config = dict(
    num_hidden_layers=14,
    n_experts=16,
    hidden_act='swiglu',
    routed_scale=6.05,
    balance_loss=0.000112,
    lr_router=0.000669,
    vocab_size=5123,
    norm_eps=1e-06,
    batch_tokens=[32768, 65536, 131072],
    train_tokens=326900000,
    max_steps=5191,
)
Below are experts of layer 8 (counted from 0) of a mixture-of-experts language model. Rows are named gate (a neuron's input weights, with its number), up (a neuron's input weights, with its number) and show model dimensions 0-255. Each number is 128 + 24 x the weight over its row's rms, rounded and kept within 0 to 255. Numbers have three digits each.
Before each expert's rows: "gets" lists some tokens that make up at least twice as much of what it gets as of all text. This comes from a sample of Wikipedia text that the model never trained on. Tokens count by the router's weight.

# expert 6
gets: " of", " in", " for", " with", " from", " at"
gate0:142125107137108138152171156113144122139120089121115117160127086085141127135164093140112152121153131110093115163157118138169135134126114107124128145126139143175122088187095135140128110104123102133160163139145126120155160169116154136115134144130109126145085149117120120164163130158164129125154154100111200138148122087137143115130102132132138106096166127072149128116141122186121157109078123158128100151181122114139124134178105156115138170123141115122161146145093133151115123124127114132157140114165116114164155079116100164124076159095133126094123145133109092157121127135132107151172096135155102116086133111136145143133138124124110115104133165114130128141101151152152114125122147082165093143115152137149180154117134130143120174130123123147161134167136089183107134056132142
up0:139136126172150104102110127132138140153166108183161150130138127158116131163115147209165098134120082141135107160125138149104115106093126134150144108109093136096151118134099120132155151140096132156124115114132117122158093116109114133113136166146160136135121105122144099126138112183116115123111087158129089158108105153114094123079149149124116149107138153164095090136102149096106110108166133090110155135133107180125112115103107149132159168098079145103168123131134106111115109149121090083093096155094145153119094124111102108105134113160120118156117149145133129124128139148125110140093109140117105075142084113141189135113186135108142147098132153137154148120122099130103117124120088138140140168112112110122103125159161090118177144112146146139108118191112152097126143123087138

# expert 3
gets: "ing", ",", " was", "|", "ation", " released"
gate0:135132105119121121127154160135085097166075159092129160141109092141130152127133085144122142101093143135137138098159094152126128156120205140122114133090098115133158124149168123163133121145133128115129089101138155126119129127171130114077123100151153145109174144099183126111075149138131102124131109121124088144142098125125114093134140097128124160164135133109130208138157136144119135121123125126131159105155127163154121120114135131076112138097113123120109130132134151130096115120136118104114165125131140111138113125115144129116066144157156105101133139109103137153146101118123167100131176124184122128129127112124124126128165151099118151164107090127158146098094136101148109153139169103144156086143162151121131141192153078100147143158122074088110126127093131104163152120110097
up0:151139133104132146125080120144169161096148120146117145105100134103104081095153145116116104138145138117124122148101137145141098124168109110109129117150132154134105122120118117092149187108137141148124126143101126116162130161108150127171125121135089116165113096147070114127152088097147143126159138118128141073089151134110139170143111142156154144111080118175117092170166133086148124120112126156131124171099144107107137128120091135125154119151114127150156117142151051137130148106130129157155102162174152120141143159118109125129116141093126138158138132097146133129122163154125122193131134150113106187115151093143098141121108110135123139144124140093145136136161107132089127131101087123095094169076067151115125167097149149165101124131127155154123076162137115155105108122130123

# expert 15
gets: "h", "r", "b", "v", "ch", "z"
gate0:111132126115136084124130146127117145134084121137134150131123167112138087154079132135177117143074119142141118162107142117132112139131108120149133136138185153118152157132135123151149094126132093113157064123101164126142125133102127145113141159154118101126166066166108090135188106157121149144156103111114096165142173160150104113190153145097145142125127108134154108148127116108127114130189126125133095133143171123130103136110126119171155194154114097152138102145122119139087122165139112117146115115096151129138120114109122121123117125098111091148164094058134131121114112112151108125188107163180163157138174134118088115121135099113120127151089107097128163119163087126119140117137157115120107107124107145126165154168096146127129125150145137144131149149122124096145108105119113
up0:171140129109156127136108136091141146161185115161155104121101098121110156125138136129106146125096072151133126082141105109108113102097105137169117119130093149138114113100116136108126128167135101116128164104123119105119112127128124098127100151126140129111126166104154115130098084134111127119122122095106110145147097125144117139133142150140150135134131139133118110117163127098132149129155117160109149184150117144098085157103175141127152158095097138099135091088126162093126091153123086175153117144132129122123136134134121101167109162154126129111122131133158125153154174161161118134111216104124147068157089084122135122130136112103129125146155098154117133159126093135084144113124089115138121115134121169104127117118079062146144126147140130112082130124080156074167099164112127

# expert 8
gets: "\n", "==", " ==", "===", " (", " ==="
gate0:136108111081145151131114169104118105102123138167113159119169137161126125128111132147101165114097153104142115148134162125136135097132148118112123125091146093108128172117140159137129107148124142087149096088184146159146126100127149137104167123156154116162112148105137151136175126146094098129144127134143114136130153105162126176153124132138117147120153125155143131121156125134163106132128147101160066147107086172143105133096128136136130144102126153143131097158123145124139113117141155155127132132076120128139129114095159162165164188121133130118108128146107125107128089156117114141091119061134103108095135112169145130118096160146140091136124141104167109080105106128124122107152098130169163141173078137145086106082133118099131131108109141129156071096147067156094139109123126
up0:145142086100129125139165143148104116075119106149163144101151116118153166127122131056112111110126131149159150112134151168128128082162119121072118106119143082116131129152106124102114133151188144094134087108160126172155110127080153133154148157174105151114146122103141131123172113155124131123116141136162141140176116091138108157108115146137127140139113148161153181125105118162107091131119133084158111119114057145135122155118118152124109134122115107148140119114125146113115114115114148125120078123132109134156110102106169133150123154125107137117099148145126108121101149107156102174147090143132102132117145166194100136132132124155150135094163122149157149160145120125130152175087083112117134112107113180120154164119138124108168094104149133148146106130178096143130112134127101

# expert 4
gets: "l", "=", "er", "in", "il", " L"
gate0:122101115131099150160155110120101149131134136149110111127170148150106117087150140121155135120108105070096101127124162164095104108149122160129145087154112121126119125139113112152096148115173158108097126137155157110141156116121158134156148158093113172124127139150132114153141132131107107114135133127145122128174167130111130116130115165106125153091116141107134134171153131088170191072153141097129099125163123146162131082140130138172135147155157132133153163121162128135111121125051152161102143102076138166143131144136067117136143155154142124094154143183137171096154141118109126134159110167093079144145126131122116145070094099112094135154145155150146120158107171134155146115133143138146108147122092136143134142151158106114117120144145136142163107140091158107151131130113122
up0:133092094110133116131128088129123131125116120149110100098124137128149098123111133122141099123108072085091134098144141120143132161139133128120199142094117147118099153115049118157074156178160115118144109085106109134115128128116142129128122108105156159146133134114092116107152152116124154147190111134111152141173139090115147147095114125114160153141125142114118144181118100139111110142176118127107111128151162103091077107179137122156132090094134082124148132086136118140106103139112150130123137111105131128124125136126121134168136115108088115110127096149161176139156180113154109121134114128087121156126086139147116149098176119133111147096106112110153160175142127125122162148137123122170126119116096114167097110159139096115141115086160137128147147177099122164123092112099115

# expert 0
gets: "ar", "ra", "or", " He", "al", "y"
gate0:106150110126127140065138140123128129113153126164095162123140165097121086136105193108138161113136111101153126084112177106114124114126100115116135158099124118096111182142150115098118113113115141176155144127138107159111125118144135098130124135115107147167104091137078147115130111115099155098124135126153120102089133145096112133119125182116125109148134092149079128083116155150142150156144154135130112118122154125135121101176136125125170102127120127130125103123132102105142057163108071089155114127145147151113127121169108163096145168134153133125119083135097100173154087081148108132131098151123092149182121131135152121134150127189110134156161142145145159167135128107110128147098122123125109140150164103147167134074122090116117130179121136121130107115139132120146110130126104
up0:100138114073131112083108117151142167131129140133143118143120152140144131119114166109135164149130176102084136143101154121142170124142139146158177151158102157119137116102163144158144135167108130183104131147133145131084190101136153127166165154135125095103138141152093170094132158122128123108119168130140157143108163167143129101153150157154112113117155106131178083108121131134138206161123129187115130143124141141146164113130134110120112152146134140140133134115140115143136083095146102065119172153113106162166151125121165112154164132124140079121129134106098112150144119129122110153142125139133137144181133136113131131166113126145157155116135152123158091103104136117110110103092143119147177123156108136101107097103113137119153124067126122127087130100144113150116150104116110

# expert 9
gets: ".", "th", "st", "d", ").", " D"
gate0:140115118154124069117165152101117193139153140097104161090146126117109141106151138166134123160130113099135110134091113097165182156174147180181101142113101103109162141101118171157146110090160133111158115077154142137085111154137116130119154134124088100131133109146124101117170143101111088152113093161122136102146117122126127121112165093168159100115144105121108110091146126067148127153122088188126125142102130116154136115129104150095103106126093128108121152104132146149150132089138139115130126136159104162135099132112116122171140122144145103120120119139111124143152143141069149108161129149159167144122150166149129146103136179132145112101117168148132166128104130157119120113144134119143091109104124149127112126130109079100130158108136137104123143149097077123116102119119161
up0:116115101140137098125108112129138119150138086143121137152114150154155161116131115151099068144141098103148136176186141111133119126151136184154098154144105093138083154174111120133104071117137110131158114056127142135135125122125105103154172141085130139098088144148146102145101143119127120157128160151109140096148079131183136134117128148089138118186141139121123146123152103166089150136104115140154081090147118117126131115124159138122121135132130101100129134112131157176095145104154108102122109153128105116120106151106137155115131142156130135142094139154155121098117160150175098123171113134130124153099138138120130126105094135107136109149134122146103143105119126129162154101107133117071125116110090138174089127121117136126101179124139119147103084183131127094191115104101145

# expert 14
gets: ")", "it", " 0", "s", "ed", "|"
gate0:119109185149149117166131192135129147179125152136132115141122141112165110121119106174161148159086099152150156145085094075137145155136158136140129129156168129077139144154138143124142169063122152177147111096128137135157133113165151107123130104129114132131132114119126131173116169107143113110133124144147152177130123142161134126071135126137120160160151096080125098083155131146098138091165085101114152096130125091142090116118147142134114126131140159087160110101139133121115148150151098112160130122123095147139147118161176142106137088118147110093157134090138094147096140130104138144116137139087153139097121139154127125101113167109065123117153112159115134140154149118144124138174170091146118092090116119157138133156118145108123134103138103123160132126114121147140145141123095
up0:118137134148119148144158196133145110157165111100141114168122125166156172118164168161135135167150110085181138159139111145115125153149123150136156132162169164099144105091150123115109179109144120122120128121102120124158148141147131120131142119130145155110162112115105125184132148107140132138138095126148153163165135107099170143084117147096149163180163119084104142120137150175140111154139114151164123089155126138118116108122162113144141113132130134076107086093082160146134112169144101151151134101108130092104120071133102118092145100124134142113116141118160154133095167116129116094125115135113110107149127124135153138105139135121084142113139119131110104153133150171139117114153115161118126134163132074119159091113128138128143109140195136119138124157113139108152194120128161

# expert 10
gets: " |", " and", ";", " or", " but", ");"
gate0:125115161142122094125132137105107158125138122113108125165182125140135105153134152154110101144120199119146113134164105147118120149158151072144103086119184138122123146119111108137126100093132155123105137123167146179141168096147145090114129111107113096128101130125120152109151137089108155088152109132081121124101134140156129138113085158092124126151151127053141135116152171087116135150099135161108126152085129099118085133132074120163153172119136108071120133125160155097157137117133126102153158132129085118166143097127155157149136136161109091082141113129138138116130094170119148119094078094111128102130170136119156127127123141139130143108123128144140117111164111128122162106123147153114106160128080116167160106099100163142097151123128113136142163150137142113132102135162138
up0:177156113111150103121153162134128132111149114135087166132129129083137178147152123095139186101151143151122173105123174128113104144112114110065163128114066143106120130139146144144123076137140081141134126146111133136118075126098139160133124122124161108102129163125091129142091137110122122165153127127123134169145167101120125111153120121128081156119118130126171128133124106175190136104122112124142144094154109109133128131105166098083118132137136176119150150098099139162148117137132128138110150110154164154186158161156133094084115112092171102140134158138122121121121122101132121080128175136092143126117129130117106143123125103086125095137127118140140087109105127179122108130105120110094127106104129125152125123169107173130126114179112142120123115161148144183099103115121115

# expert 2
gets: " the", " The", "The", " de", "é", "o"
gate0:129141143127144130118143151154102131143069081132124143188099132125111150122120105111114122095108122171127114118159130179132111133120124110125105136122106108170125160155117120139154163113161125140130130069147146118113162156136124146138124155174119112134144123126116135101127136116086110153109107135178133145165100120120155130122159141098099120135088167147119145191136159140097131161129117071142156150100107121127124122108116124117181141093187159100163142119087139147124108168138129125062123094095131086155123129129116102109106118105122154135134144075173164146127161135104123171152097117186097146098125109103110097099140142127166172141145101179126115109106128159134126117156173116123136135156133126109130148137127113141138078166123170099118139114151108146124116099125097
up0:124120126124151158154158084136188135131074111171135120097131119147142079158127139161152106109132147153152158122117098117119159178129137127138132134112099116118147124165082156110120128118131158136126100105123127154104129115075089152074121129110136100160108124088149126069152176154120097131146110155112170101107116131128132145084123142119138108118112109134098123126145137091109140137177133112146127135105146144129155103086106153144100136154174157146158097108136102135176148173127092145120114099126154140148113158093105117107084113088116189127115148106158131123152139130088127101099119153187087177112122120090110135104117141116133139124160147144129113125098132159125105131116129144114113081097114094170147110141124163121152104161126105152104100156092121109122154147153123

# expert 11
gets: " to", "ent", " would", " not", "ol", "u"
gate0:105147145117144115113115122095135122083154103137132102158143111168116085159122150083141095121119094140113117127098127101130125119127134119079117132146137136114114143118098135113147146105119089121156086128106153097151143142101143103112133116148150128116103096067122135131138123098167150118154134101112120124185171127098111118147120164156120124118138135125147122151128131127068129096141162160162122082156134125153156084133143175145155130140141119128146145136055095128135129158074121122144101122138117088137129095127152130167138130110122185124127140151156167127111116105147152131151150109152157061108134094094132161169080108119079179127128137131131109075115151153147130154123146093071153141092134119160113129138101117131124117183143147151124104073111126120100098146132123
up0:105152147173136145142107134130138101185141143130079144152129121126138137088145103128142126118135129095124135138104141133101129113088151140142112135147146123122149139158141055168163134150115126121109146145112120120125133152125084088128141153123142113121112133158109130101091108195088085123083117127156150082140177155154162110132085109123136177107113158128128126157098151129146131103116149131074107174102167126121103144155131122123118119086104109110114099102137120158178111155129159195146153130114137158140112132148134150130145129161151097103087131107118128130119141131120127070155181187098073133146087165154128109099120134178138133091148114145127113111168130128079105140115141114158131106125120102118122115116094146136109121123146111111122174139122136116135142170154113